{"hidden_size": 192, "n_experts": 20, "experts_per_token": 1, "d_expert": 448, "hidden_act": "swiglu", "moe_layers": [3, 4, 5, 6, 7, 8, 9, 10], "routed_scale": 4.47, "balance_loss": 0.00449, "router_z_loss": 0.001, "vocab_size": 10759, "norm": "rmsnorm", "tie_word_embeddings": false, "learning_rate": 0.00328, "beta2": 0.99, "max_seq_len": 768}
Below are experts of layer 8 (counted from 0) of a mixture-of-experts language model. Rows are named router (the router's row for the expert), gate (a neuron's input weights, with its number), up (a neuron's input weights, with its number) and show model dimensions 0-191. Each number is 50 + 10 x the weight over its row's rms, rounded and kept within 0 to 99.
After each expert's rows: a language model's description of what the expert responds to. This comes from a sample of Wikipedia text that the model never trained on.

# expert 8
router:34 42 60 25 56 63 56 55 42 45 49 62 58 36 57 54 48 73 55 60 54 39 48 53 41 51 46 57 61 57 51 67 59 64 53 63 44 51 57 58 51 63 53 54 39 43 70 56 53 48 43 44 44 43 43 68 36 42 35 49 44 56 66 47 53 49 66 39 52 37 61 49 33 56 52 48 47 49 54 58 62 38 71 63 68 34 39 57 59 46 27 42 49 41 67 48 66 55 47 63 51 52 67 43 56 45 56 42 51 29 52 54 50 52 59 51 41 35 40 36 26 44 54 48 67 37 49 49 46 56 38 43 47 63 40 58 54 39 45 46 40 50 57 61 52 47 45 39 30 66 46 39 70 50 54 54 60 41 42 45 64 54 68 36 52 60 62 59 55 36 57 32 54 39 51 55 56 43 22 35 37 41 46 59 52 49 57 62 54 53 53 47
gate0:61 48 53 51 56 43 57 39 60 45 42 73 48 39 50 53 57 51 55 52 56 34 48 66 48 27 53 55 40 43 56 79 43 51 58 43 44 54 63 57 60 53 45 40 45 56 51 38 47 68 66 43 44 35 43 47 54 47 49 55 51 40 51 41 48 50 51 45 64 70 54 56 56 55 35 47 42 49 55 52 66 43 85 55 52 34 34 51 47 36 63 43 59 28 52 43 32 35 45 37 47 60 44 38 56 50 42 62 66 81 49 44 38 49 48 44 40 49 58 34 45 37 53 52 51 46 25 56 58 41 50 69 54 57 62 52 68 57 60 49 44 42 52 50 41 42 55 53 47 50 45 38 44 52 42 58 48 53 50 69 58 53 51 59 50 42 39 53 51 57 62 58 58 34 28 58 30 63 30 57 53 42 48 50 63 51 58 47 62 37 38 59
up0:42 35 57 46 56 41 46 45 49 42 64 55 47 37 50 58 44 41 58 32 44 49 56 39 38 37 63 32 58 27 54 42 62 46 42 53 66 53 38 39 42 56 51 57 55 45 49 63 41 56 54 44 70 51 62 47 52 42 33 48 35 42 60 56 46 50 46 56 59 62 51 45 50 22 51 51 32 35 50 46 57 47 40 42 43 52 70 45 50 64 46 48 53 50 41 53 62 49 47 47 50 51 54 58 55 59 54 68 42 43 59 56 65 56 49 52 58 51 62 60 45 60 46 51 49 41 50 44 74 37 54 54 64 56 33 61 48 41 54 49 50 67 48 65 77 30 63 49 41 42 39 49 40 65 37 47 57 45 57 28 62 52 62 27 57 66 35 48 46 44 64 50 32 49 66 67 50 45 61 53 56 42 51 48 25 43 48 50 57 35 67 39
gate1:50 68 26 53 41 40 40 47 39 28 64 23 58 50 64 57 64 68 38 48 37 48 60 44 54 48 53 51 59 53 63 46 66 66 50 59 51 53 46 52 56 31 62 43 43 47 49 38 44 33 56 49 51 54 45 48 48 54 38 65 49 56 75 42 35 42 47 51 39 46 45 68 24 43 42 64 51 38 46 59 53 61 55 48 54 34 58 53 58 73 35 68 45 37 51 51 51 64 42 59 31 60 43 55 44 73 61 62 57 40 44 51 59 41 39 52 49 34 59 28 45 47 36 46 52 48 62 52 43 57 50 47 49 55 50 59 46 43 54 58 60 50 60 43 59 69 51 44 55 57 56 56 57 39 54 60 50 51 35 55 64 51 52 32 62 21 51 45 52 43 65 57 57 53 54 44 61 57 41 38 46 51 49 50 46 33 44 45 44 51 54 58
up1:58 39 49 52 51 41 55 45 34 65 49 44 51 60 47 47 47 36 46 61 64 42 31 46 65 49 40 48 72 41 48 26 53 75 53 49 47 58 66 42 30 73 56 48 55 60 21 59 60 43 46 59 54 51 46 38 54 55 35 57 52 45 44 51 38 60 48 48 58 41 55 44 45 48 53 51 56 60 61 45 62 52 49 44 43 52 55 36 59 54 49 45 60 65 66 50 40 50 53 30 47 58 42 59 38 70 40 47 59 45 46 46 66 57 33 59 43 41 46 54 65 48 68 52 50 52 30 44 42 81 58 53 60 52 75 52 46 65 50 54 49 55 52 65 49 43 30 53 47 53 50 54 55 52 49 53 61 52 57 61 55 41 32 62 55 54 55 40 41 46 55 36 68 44 63 48 54 59 32 43 63 49 60 39 68 65 57 55 38 41 52 58
It responds to: Nationality and occupation. Nationality adjectives and occupation words in biography openings, such as Chilean writer, South Korean actress, British barrister, politician.

# expert 10
router:46 54 73 30 53 50 54 37 37 70 36 56 50 52 45 63 52 65 41 42 50 32 48 50 39 40 47 45 56 46 46 56 62 55 55 59 30 48 55 73 40 41 48 57 34 39 73 57 34 42 57 42 46 38 36 56 34 37 33 52 48 55 68 45 57 55 47 44 52 33 55 41 43 36 42 41 55 66 69 37 54 40 73 47 50 32 64 63 57 44 41 56 62 47 60 48 60 57 41 56 45 52 56 46 49 46 47 32 64 51 48 39 60 46 72 47 51 46 30 49 36 49 47 50 53 39 44 58 65 58 60 49 58 60 48 67 57 50 49 48 39 42 60 59 54 61 53 36 38 53 71 41 57 44 49 51 60 40 41 35 56 46 59 52 54 57 47 61 61 52 60 47 28 52 58 66 59 52 54 41 27 43 38 51 53 47 55 49 44 37 56 33
gate0:40 48 49 37 51 48 46 33 33 46 37 26 58 42 25 46 40 44 43 49 57 54 40 57 75 52 43 60 45 47 52 46 46 49 46 44 65 41 52 38 51 43 50 60 54 36 58 40 46 48 48 69 53 46 49 45 47 40 47 52 49 38 43 37 67 45 60 53 46 54 58 44 48 50 53 60 55 58 77 53 40 40 58 51 32 55 52 50 55 62 43 37 64 41 56 58 43 38 38 64 42 22 55 52 47 57 60 37 59 51 48 47 37 50 35 45 57 35 33 65 46 71 44 55 30 57 48 40 55 47 38 38 56 51 59 64 47 28 40 35 46 29 52 47 71 45 57 34 57 37 37 43 52 43 48 53 58 34 50 52 61 53 45 41 45 48 52 77 58 40 40 68 41 39 60 59 41 48 53 38 49 47 35 36 36 55 55 57 54 41 50 46
up0:73 55 47 61 43 49 53 53 50 60 72 53 37 41 58 46 67 66 62 55 53 46 46 49 35 48 49 35 59 54 59 44 52 47 61 68 22 58 46 63 48 60 51 50 38 43 48 55 65 53 49 25 45 57 41 51 59 47 46 44 53 57 50 60 46 64 36 61 44 51 55 54 41 53 38 46 20 40 44 60 61 48 48 54 52 46 44 56 40 30 42 47 36 47 45 38 63 78 50 55 62 68 45 62 48 48 28 61 56 53 55 40 53 51 48 47 38 64 51 48 55 34 50 38 72 52 51 55 58 71 59 60 57 46 54 48 60 54 71 62 58 46 37 60 41 64 47 51 42 56 49 55 45 58 63 47 45 57 55 48 36 40 60 60 55 78 40 50 41 69 56 50 53 41 52 49 52 66 30 66 38 47 50 48 52 54 52 61 44 58 63 52
gate1:53 51 66 42 55 36 65 38 36 46 44 36 31 39 59 63 61 35 48 36 24 53 49 34 50 49 58 37 44 49 57 40 59 66 59 55 40 61 60 54 55 45 50 43 49 32 66 49 35 51 54 55 67 41 50 47 65 38 45 58 38 53 56 63 64 63 50 51 64 41 55 44 56 31 41 48 45 58 64 55 41 65 74 41 45 54 51 50 61 47 40 54 52 45 46 40 52 41 72 43 66 52 57 48 43 47 61 48 49 50 42 37 52 59 62 58 37 73 54 61 43 68 49 60 58 49 53 74 47 55 56 65 46 45 47 38 41 36 43 54 57 57 44 50 52 50 59 19 55 43 46 35 54 50 58 59 52 45 50 48 62 25 64 36 60 41 61 58 70 47 37 38 40 47 50 57 47 45 63 41 51 45 49 50 45 51 67 59 49 33 43 49
up1:45 53 36 41 52 44 38 48 49 66 42 44 52 48 56 46 46 63 51 48 52 53 53 38 51 48 80 52 70 51 66 45 45 38 48 49 48 52 35 51 69 48 51 54 38 49 48 38 42 40 51 63 43 57 54 45 75 42 54 61 32 67 43 49 40 47 47 46 52 34 53 51 46 53 45 44 47 36 58 61 36 56 58 50 44 56 49 49 51 36 62 54 67 46 62 54 54 65 57 53 38 55 38 62 65 58 50 49 50 35 63 54 68 62 52 52 42 58 29 28 32 53 46 53 32 39 47 62 29 52 50 61 55 45 51 53 50 43 57 50 46 41 47 25 52 49 49 57 57 51 63 32 47 66 46 37 43 61 65 43 56 30 52 42 29 35 55 61 68 48 36 42 36 42 55 51 62 76 55 46 63 52 60 28 61 52 59 57 57 39 53 53
It responds to: Mid-word technical stems. Inner pieces of longer scientific or learned words, often after l or ph, such as liquefaction, longevity, lactate, linear.

# expert 18
router:41 61 52 45 50 71 53 55 51 73 36 61 55 54 40 51 69 52 31 45 43 49 45 48 57 40 29 44 51 59 52 55 63 54 45 48 42 60 59 57 46 50 40 57 32 56 64 47 61 50 51 43 40 34 50 61 51 46 55 55 38 49 63 49 48 62 56 48 63 53 68 32 39 63 63 43 58 65 75 56 55 42 56 48 60 37 33 50 63 42 55 56 48 49 65 36 51 67 53 56 64 40 55 38 56 53 54 44 43 41 48 43 46 47 60 52 55 26 49 43 44 47 49 56 53 49 42 57 61 55 44 28 54 66 69 61 45 53 41 33 42 45 49 69 55 52 48 49 50 53 51 22 47 58 58 55 72 38 46 42 64 57 69 34 52 43 61 50 47 25 49 55 37 46 47 61 54 49 37 35 29 45 35 53 57 46 56 67 43 44 63 40
gate1:58 37 48 59 43 43 52 47 45 33 31 44 40 47 59 63 60 34 46 35 53 46 41 57 47 60 43 49 50 52 54 34 55 62 50 62 37 50 47 46 49 41 58 52 40 49 48 76 59 41 49 60 33 46 56 55 49 53 47 55 37 59 69 64 46 37 49 39 53 56 55 59 51 58 35 49 40 50 47 35 48 47 41 62 55 60 48 51 36 52 70 43 45 24 59 47 46 61 45 56 67 51 31 49 61 46 54 35 47 29 55 62 50 51 36 58 56 34 56 36 41 66 49 52 38 44 47 42 45 30 47 46 48 49 50 60 45 50 54 46 62 38 24 66 58 39 43 75 56 53 51 58 66 47 49 47 47 57 54 51 41 36 56 58 70 46 49 58 56 26 39 65 47 43 31 50 49 48 43 51 42 56 31 39 70 46 44 75 43 43 64 50
up1:65 54 65 39 41 55 38 68 22 50 60 63 74 41 47 57 47 53 32 66 36 51 57 59 55 59 68 47 54 48 48 45 46 42 51 40 63 44 56 58 61 54 47 55 49 47 50 45 43 46 43 48 40 53 45 55 49 56 46 29 26 53 60 56 74 36 67 53 35 67 59 62 63 50 42 66 53 60 54 36 45 48 43 44 34 59 47 57 65 45 66 48 48 65 63 44 56 56 52 58 57 42 60 50 71 38 49 39 44 51 41 50 58 44 56 65 51 50 46 51 31 53 53 56 47 44 46 54 59 39 57 51 37 54 65 50 58 55 63 57 48 69 39 54 39 47 37 56 48 46 60 58 39 50 62 64 56 71 58 48 60 73 58 55 39 42 38 48 59 33 60 38 41 73 41 59 49 42 50 48 31 54 49 42 55 50 39 68 55 45 43 44
gate2:43 62 50 55 56 47 33 57 71 48 31 57 52 48 44 47 55 36 53 55 34 67 34 20 36 44 59 51 49 46 38 41 61 48 56 40 46 56 59 40 53 56 31 43 56 50 37 40 38 42 62 46 49 49 52 62 55 45 41 55 44 45 58 54 64 44 46 59 60 37 48 42 45 67 50 50 60 48 67 49 41 65 31 43 46 53 29 47 60 51 65 47 73 39 54 26 53 44 60 55 67 38 48 36 40 50 59 53 53 44 58 47 49 42 62 50 56 39 63 35 51 55 39 52 53 44 29 33 49 44 61 37 48 42 58 56 37 50 26 40 41 53 44 33 52 44 53 60 44 50 33 43 60 40 46 60 58 52 49 39 65 47 73 58 39 61 53 58 63 59 61 54 62 48 57 64 46 56 33 68 47 45 37 39 35 51 40 46 47 63 46 50
up2:57 44 43 56 49 72 42 45 58 50 45 48 55 80 51 44 51 58 43 47 48 51 39 59 62 65 38 68 52 45 52 47 36 45 58 61 54 39 46 52 50 34 41 45 48 33 61 68 46 47 71 48 52 51 55 26 38 46 52 50 62 57 66 56 44 69 56 53 51 59 48 59 51 44 42 52 45 51 63 59 23 44 64 59 50 48 53 55 56 42 56 50 81 46 54 50 55 50 68 50 38 49 42 51 58 56 63 61 40 51 50 37 54 56 48 76 49 47 56 54 57 32 36 54 43 47 41 56 46 34 41 51 60 51 28 61 72 48 66 47 53 62 35 55 64 58 55 35 41 66 56 43 48 57 43 44 59 60 38 39 44 36 50 43 44 43 40 56 44 47 57 56 46 31 48 60 48 43 67 51 54 46 66 68 45 56 49 50 48 31 24 56
It responds to: Song and work titles. Word pieces inside quoted song, album or show titles and names, such as Love, Night, You, Close, plus LaTeX frac.

# expert 6
router:40 42 62 50 61 71 48 48 44 51 47 58 80 39 51 64 48 56 46 39 57 42 33 41 46 38 51 40 53 61 44 53 41 61 40 44 37 34 61 59 48 63 51 52 41 61 50 41 50 42 41 47 54 29 47 58 42 50 51 42 33 54 51 46 44 50 57 48 60 41 69 52 43 58 47 35 52 66 57 39 60 34 47 59 56 51 46 54 49 49 28 36 43 37 57 45 38 75 46 66 54 48 58 51 52 24 49 37 58 34 65 41 55 51 34 43 67 40 53 38 52 48 39 64 58 40 54 38 39 57 44 52 60 59 64 67 42 36 60 72 46 51 71 68 43 62 33 40 42 38 53 57 55 43 70 53 44 40 38 46 54 57 61 43 50 52 50 54 54 40 48 39 49 47 59 67 52 41 38 32 44 34 49 47 53 39 64 54 46 57 52 50
gate1:47 42 46 48 58 41 66 45 37 41 48 45 64 54 54 56 57 48 39 61 49 57 50 50 43 48 56 41 57 47 59 45 60 55 63 56 48 56 64 53 46 46 40 61 58 54 51 54 49 61 42 38 47 44 53 73 47 36 49 64 51 38 51 48 73 48 44 11 50 67 70 68 36 39 42 25 36 56 45 54 50 62 60 66 50 48 49 63 39 53 45 51 41 45 44 59 57 37 59 58 44 48 24 59 49 49 47 46 51 47 57 45 73 58 43 59 61 46 54 55 38 67 23 42 49 54 58 56 34 62 50 47 55 62 51 48 53 43 41 58 66 70 54 68 45 59 59 58 49 29 55 39 60 48 58 43 50 61 44 66 49 43 40 49 37 25 50 47 77 49 58 53 42 69 42 52 47 63 49 64 50 48 56 54 58 49 54 46 61 50 55 56
up1:62 51 63 69 62 43 48 64 35 44 50 47 61 54 45 56 30 55 49 59 46 50 35 56 43 32 46 58 64 41 29 39 38 56 43 59 34 46 53 61 44 42 48 56 52 46 36 52 42 61 52 44 64 54 66 54 64 37 35 52 32 48 40 54 55 54 31 41 52 51 46 52 29 53 64 44 36 44 38 50 63 59 68 33 47 41 52 45 54 49 40 53 53 49 57 56 56 44 51 38 59 51 40 40 61 54 42 41 46 36 46 46 47 58 57 50 47 44 35 59 31 48 43 48 57 53 49 54 55 62 61 45 42 63 36 41 48 68 71 44 51 57 42 57 49 59 54 75 60 37 73 66 69 52 55 53 36 66 40 26 62 68 58 56 46 49 78 46 55 48 40 38 56 56 45 32 50 54 48 42 53 52 41 37 52 53 60 39 59 50 48 59
gate2:48 37 47 64 40 64 48 34 44 51 44 57 63 42 41 41 52 76 58 55 48 41 60 41 57 41 54 53 42 39 41 64 47 38 52 40 43 70 50 35 32 58 49 46 46 54 46 51 47 43 33 70 51 48 66 51 27 46 51 49 29 48 41 44 45 51 62 46 56 68 40 54 47 60 52 48 42 59 57 59 51 39 63 51 40 36 60 35 42 48 48 62 67 51 55 45 54 56 35 45 37 66 54 59 41 53 52 44 50 60 66 54 38 53 61 48 28 50 65 57 50 44 57 49 57 61 52 43 66 55 37 61 50 52 70 60 54 52 55 73 52 63 53 57 57 52 49 30 62 66 51 67 59 24 58 55 42 49 63 48 57 63 60 48 44 39 52 48 61 31 59 46 34 74 41 44 54 57 50 43 44 35 54 60 52 50 30 36 41 47 42 44
up2:46 58 51 52 55 41 58 59 71 38 46 43 36 45 65 55 38 47 56 50 50 40 46 49 45 50 28 51 46 44 55 48 51 44 47 35 45 55 60 62 53 57 39 60 52 51 41 49 58 45 65 46 49 60 39 59 58 45 40 49 29 25 46 44 50 54 54 31 49 39 54 48 60 51 39 50 36 57 41 51 45 41 35 37 42 54 57 63 38 50 38 48 48 59 54 70 55 51 54 69 57 48 40 45 43 48 50 48 69 68 55 77 40 48 35 41 50 54 53 65 44 38 36 38 47 48 27 62 48 54 46 51 29 37 42 72 45 48 55 65 42 51 39 53 22 57 40 54 58 59 79 47 44 45 70 53 48 52 53 46 47 34 34 49 56 50 38 42 43 39 55 37 54 45 51 41 46 29 63 53 56 66 54 41 52 50 48 60 38 33 32 59
It responds to: Un-prefix and headers. Prefixes un-, ab-, in- (unincorporated, unicameral), words in section headers, office and election lines like In office.

# expert 15
router:42 62 65 43 57 62 65 56 51 71 52 64 63 44 55 66 50 51 44 39 59 31 38 47 35 40 31 42 58 53 47 61 44 58 38 64 56 70 59 59 42 52 49 50 36 33 64 48 49 33 39 50 53 55 67 68 38 46 41 46 51 61 57 40 50 50 61 55 61 43 51 40 63 52 40 48 66 45 64 60 69 43 54 57 59 41 46 65 54 33 57 67 54 45 45 39 57 62 58 66 66 51 56 51 68 42 57 41 49 34 54 58 49 49 45 35 68 35 47 53 33 51 51 47 63 43 41 45 54 68 49 35 54 53 58 66 42 33 41 48 51 52 51 60 47 70 49 44 45 42 56 56 41 47 59 60 71 40 28 53 57 52 61 59 58 53 54 47 48 45 45 48 50 57 71 58 56 58 32 50 44 58 31 66 46 43 57 70 53 44 56 45
gate0:41 62 52 62 47 29 65 41 53 46 47 40 67 30 52 52 55 52 47 41 46 44 45 45 47 43 48 58 52 42 53 62 54 37 52 67 71 57 62 65 50 65 59 43 46 57 36 70 40 49 46 43 48 55 57 48 50 58 45 56 79 72 62 56 45 53 49 46 47 34 50 52 40 28 48 44 65 45 51 42 43 40 35 61 85 54 58 55 41 45 42 48 50 56 41 71 50 43 56 61 59 49 48 32 60 49 70 47 30 43 64 58 45 48 40 47 54 45 39 49 45 49 43 35 66 58 63 61 48 56 59 36 60 57 52 54 61 41 43 40 55 56 62 26 52 56 48 53 76 57 54 39 42 52 42 43 62 39 51 54 60 59 64 55 47 46 60 54 32 40 58 59 50 65 61 48 49 44 36 40 54 46 55 47 33 63 52 53 39 57 60 58
up0:66 44 53 46 47 50 40 52 54 50 56 67 61 62 39 55 45 52 56 59 65 42 68 37 39 47 49 54 46 54 34 59 46 50 66 50 57 53 66 60 43 46 63 60 51 38 47 45 57 49 43 79 52 64 47 45 59 56 51 40 59 46 53 52 55 42 58 71 64 33 42 62 41 35 70 53 58 42 36 47 56 67 55 61 52 53 49 57 47 40 52 61 58 42 44 50 49 59 56 62 42 45 51 44 48 65 54 49 46 32 59 60 50 53 59 74 48 52 52 53 42 41 25 63 43 56 31 55 44 53 31 67 55 31 41 66 52 36 55 33 56 40 54 29 53 48 42 55 53 51 48 46 69 37 59 58 56 53 46 51 49 52 62 50 33 51 44 78 57 58 60 61 55 70 49 45 49 53 46 45 24 71 53 63 70 48 54 55 60 60 46 53
gate1:62 65 46 56 61 64 75 52 46 58 51 53 42 45 47 57 46 51 52 50 48 62 63 56 43 39 51 45 50 60 54 54 48 51 64 55 44 47 61 59 58 53 54 52 52 56 42 41 48 25 60 38 43 45 69 52 54 49 23 62 52 42 56 43 35 39 57 54 60 55 43 36 66 61 56 56 47 37 48 73 37 56 40 48 48 54 30 47 59 69 53 63 58 51 61 50 65 68 55 43 43 53 64 57 59 45 56 59 35 50 53 45 49 55 49 38 42 40 61 41 48 26 52 42 57 36 54 54 49 40 44 20 33 42 56 43 36 33 51 45 60 51 50 52 48 58 21 57 50 54 50 59 31 54 58 50 51 74 52 41 56 37 35 51 28 37 50 46 45 33 44 50 49 64 57 67 54 46 55 54 53 54 31 53 44 47 38 49 51 30 55 57
up1:62 44 38 46 46 50 52 47 61 57 52 51 35 55 59 36 51 60 41 65 63 37 57 57 56 54 43 45 41 48 51 30 44 57 63 58 45 52 51 53 46 46 52 42 47 53 51 47 50 57 59 57 53 51 43 45 56 70 62 49 55 41 55 55 51 48 38 58 55 55 69 46 59 57 70 65 49 43 58 56 54 46 48 56 68 63 51 32 44 62 42 63 53 37 73 53 35 42 62 71 47 27 57 57 65 47 61 56 57 36 40 38 50 31 34 38 51 44 44 54 49 66 57 42 59 64 48 54 61 52 42 50 40 45 52 56 51 72 22 53 40 42 67 54 34 45 66 48 46 58 51 62 69 51 63 41 56 70 43 60 41 38 54 35 56 54 69 45 47 59 49 51 53 38 73 43 51 50 30 51 53 66 31 50 73 48 46 59 39 55 39 57
It responds to: Foreign word starts. Opening pieces of foreign, mostly Spanish or non-Latin, words and names, plus quote marks, such as Estévez, Papadaki, imp, exp.

# expert 0
router:50 47 59 40 42 60 49 55 44 60 55 73 69 51 48 61 48 68 51 61 65 51 27 53 44 48 43 39 36 54 46 65 52 51 54 45 32 37 55 55 55 45 51 51 41 49 59 52 42 49 47 52 54 47 49 63 42 36 25 36 39 58 63 55 53 48 65 35 66 54 49 46 47 63 26 52 63 52 46 42 68 44 53 42 33 40 47 61 44 57 48 59 59 53 57 35 52 69 50 62 69 42 60 33 53 35 60 43 57 51 45 61 63 60 54 48 52 27 47 39 36 51 31 50 55 35 34 38 65 57 36 44 70 60 35 47 59 52 49 44 46 59 58 60 51 43 41 36 50 59 72 61 56 50 60 66 51 48 52 38 61 63 63 46 49 49 60 65 49 45 51 37 33 50 49 52 46 50 35 40 55 45 46 51 68 39 51 60 35 55 59 42
gate1:50 44 62 48 60 52 43 43 39 64 67 54 57 40 57 47 56 37 48 57 58 46 50 52 48 34 51 45 35 40 64 49 35 50 47 40 42 55 55 40 58 46 49 49 71 36 55 55 42 66 58 31 56 46 51 62 30 44 36 46 61 48 47 56 54 39 59 38 46 53 45 40 62 42 42 55 63 54 30 48 54 51 45 32 38 44 53 58 56 42 52 41 63 50 53 51 38 42 58 48 41 54 59 23 54 67 66 63 61 42 36 59 64 52 55 36 44 45 74 38 31 44 53 57 64 48 30 55 43 54 45 41 32 45 40 62 58 51 58 44 42 46 46 63 54 27 39 48 43 52 51 52 37 72 40 44 64 49 51 47 75 58 50 65 33 62 46 52 64 46 51 60 55 43 66 49 60 71 34 52 42 39 40 68 60 55 41 49 50 52 45 36
up1:46 55 54 50 70 66 43 59 53 59 53 44 33 65 44 46 54 43 25 42 40 43 58 38 43 32 39 42 65 53 53 52 57 55 49 28 50 65 46 27 61 37 55 43 52 49 47 43 65 54 45 57 55 62 58 48 36 45 76 32 39 36 23 51 54 47 54 68 49 53 49 49 43 66 41 52 44 51 65 54 52 57 49 35 52 51 39 55 54 58 49 51 58 51 54 56 64 47 56 48 39 50 53 50 46 23 56 68 57 58 53 45 60 57 53 43 37 56 59 58 66 51 44 46 61 45 64 43 62 52 43 52 56 40 44 51 64 38 47 36 47 58 66 50 54 31 61 38 24 62 52 41 52 57 44 60 39 63 44 50 60 48 60 50 50 53 45 74 79 48 61 45 65 48 61 45 52 55 58 49 63 56 47 47 56 39 65 49 45 58 59 32
gate2:50 44 37 71 41 49 62 51 43 64 61 43 41 53 64 62 41 50 46 50 49 33 47 72 45 28 48 51 33 62 67 52 46 56 41 44 63 38 42 49 53 55 52 49 33 68 65 49 48 58 59 50 47 42 66 62 40 49 52 50 52 58 45 38 50 50 60 40 46 64 77 62 65 42 70 45 44 36 61 43 47 50 49 77 51 40 44 46 53 47 51 41 58 45 43 45 51 47 49 40 55 60 62 48 54 39 45 48 61 24 57 54 53 56 72 43 43 46 33 60 52 71 49 49 31 51 51 47 49 34 62 44 59 53 43 61 53 59 61 57 34 51 55 57 40 53 32 47 61 44 59 60 38 53 66 58 43 51 48 46 58 68 54 46 48 38 56 54 65 58 52 33 47 37 71 56 34 27 43 52 56 50 37 39 55 59 43 59 38 60 45 52
up2:38 55 55 76 62 46 52 68 58 26 44 39 59 51 60 65 56 63 56 67 59 53 43 43 33 59 61 53 67 30 49 65 40 38 45 47 49 48 61 45 56 53 56 51 48 68 45 42 44 51 48 48 45 75 60 48 37 36 56 44 39 47 39 62 73 40 41 58 48 50 51 33 65 55 39 53 60 53 49 42 50 49 62 36 36 36 44 50 48 54 54 52 56 74 44 50 41 40 38 39 54 46 46 51 62 60 36 54 35 54 35 49 72 51 34 49 54 61 44 56 40 43 47 42 53 47 39 46 65 48 38 53 50 61 58 36 34 51 26 42 50 52 39 62 48 49 68 57 47 49 50 36 45 62 40 35 59 50 61 45 53 45 65 36 44 51 44 65 56 45 47 51 59 59 59 32 58 64 47 48 42 44 51 69 46 44 67 53 41 59 62 45
It responds to: Word-initial prefix pieces. Early word pieces and prefixes like neo-, co-, pre-, anti-, pro-, often mid-word, plus odd digits in lists and tables.

# expert 17
router:36 42 62 47 54 50 54 45 44 50 21 53 58 48 68 64 44 51 46 42 44 51 30 70 41 40 40 44 50 59 39 43 60 72 52 45 41 60 49 60 35 62 57 65 41 44 69 39 41 39 49 28 38 38 70 65 40 38 39 52 43 62 57 48 49 64 55 49 67 30 56 26 50 55 47 41 61 66 57 54 59 44 50 52 60 20 34 61 56 44 49 33 44 45 52 43 52 58 42 59 57 55 73 44 56 38 52 40 53 47 46 53 39 65 59 58 61 42 31 42 49 46 38 75 52 36 39 56 54 58 44 38 59 53 45 56 45 44 39 56 47 49 62 62 36 54 53 41 41 56 55 49 66 55 48 50 55 43 38 42 66 46 68 45 44 44 53 53 47 50 50 41 53 42 54 57 50 48 37 33 50 47 45 54 66 39 55 61 53 41 56 46
gate0:55 22 52 34 43 57 45 31 51 62 49 58 65 56 79 57 56 51 63 59 43 63 38 55 54 35 51 49 41 29 37 54 38 46 73 58 63 43 44 47 48 66 71 43 30 55 61 44 45 57 56 26 54 46 54 53 44 31 41 64 46 48 45 39 56 48 49 48 57 60 49 55 62 57 36 55 53 54 49 57 65 57 55 77 33 34 36 34 45 48 46 54 41 37 51 55 63 51 66 56 50 62 51 52 70 60 51 54 46 51 52 48 54 45 56 46 54 59 60 60 37 45 50 35 64 44 69 50 43 53 44 63 38 70 51 42 53 54 36 48 46 49 55 62 53 63 39 52 53 62 48 58 47 42 51 56 35 37 40 47 57 47 59 50 53 52 48 54 71 63 58 57 51 46 33 62 61 44 60 74 56 44 40 59 44 45 52 50 43 47 35 46
up0:51 52 45 55 39 31 49 45 53 36 37 51 64 28 55 57 30 42 42 45 45 62 45 70 44 45 43 54 67 45 44 40 55 47 40 51 35 60 50 70 44 39 40 63 56 58 60 39 40 47 71 55 38 47 53 49 58 57 62 66 54 55 45 36 36 61 44 46 54 46 40 36 44 36 59 51 67 55 57 41 55 39 26 35 49 54 53 55 42 50 55 55 50 56 55 67 32 52 41 61 62 33 37 44 45 56 51 51 40 71 38 57 57 65 49 52 68 43 28 54 74 42 47 67 49 52 47 42 33 44 52 56 65 33 43 60 59 54 54 50 33 58 43 56 55 57 56 52 65 41 34 37 46 58 49 52 61 44 68 50 45 49 52 57 50 65 52 45 62 42 48 52 63 52 61 56 54 55 58 43 55 39 65 48 49 46 40 80 65 55 45 45
gate1:58 43 74 48 59 63 52 42 56 50 54 57 67 72 56 47 44 45 45 37 33 66 59 67 38 40 57 47 45 58 45 76 36 61 52 42 44 47 54 57 51 58 52 44 68 47 40 59 43 47 60 56 55 25 65 53 56 60 53 42 54 48 50 51 54 39 59 39 46 52 56 46 51 40 46 58 38 55 65 56 49 46 55 47 52 44 34 43 67 38 67 35 49 61 65 67 59 56 47 51 53 56 69 58 35 49 36 72 47 60 38 44 35 45 41 52 49 44 61 59 50 51 72 37 58 26 47 39 66 42 34 60 33 48 59 44 40 36 43 51 55 47 44 41 56 49 60 44 56 42 56 43 55 57 45 40 56 48 66 40 60 39 31 61 31 35 47 45 49 43 61 41 55 57 35 49 65 58 64 59 47 44 39 49 66 43 48 42 42 47 41 57
up1:64 55 53 53 35 52 45 60 55 44 66 42 41 49 61 60 30 55 56 52 63 34 54 37 54 58 48 65 50 55 47 39 42 52 42 57 47 38 46 60 47 42 41 48 48 64 41 54 42 55 26 36 49 52 37 42 48 38 34 43 37 56 53 38 67 62 46 58 39 70 32 54 48 31 30 51 48 53 35 40 36 57 47 43 36 61 72 50 40 58 52 47 57 54 45 42 44 51 35 50 33 53 53 67 62 49 77 46 42 48 51 35 59 36 48 35 43 49 55 37 63 47 68 55 42 54 61 55 34 52 57 58 22 44 29 51 49 47 48 43 46 61 45 70 55 50 39 39 37 46 68 55 50 39 54 35 47 61 43 51 45 43 71 37 56 32 66 53 49 44 42 54 47 49 56 33 48 65 55 42 51 52 55 54 43 50 57 51 45 31 53 47
It responds to: Place and institution names. Ends of states, counties and institution names after New or of, such as Vermont, California, University, Avenue, Museum.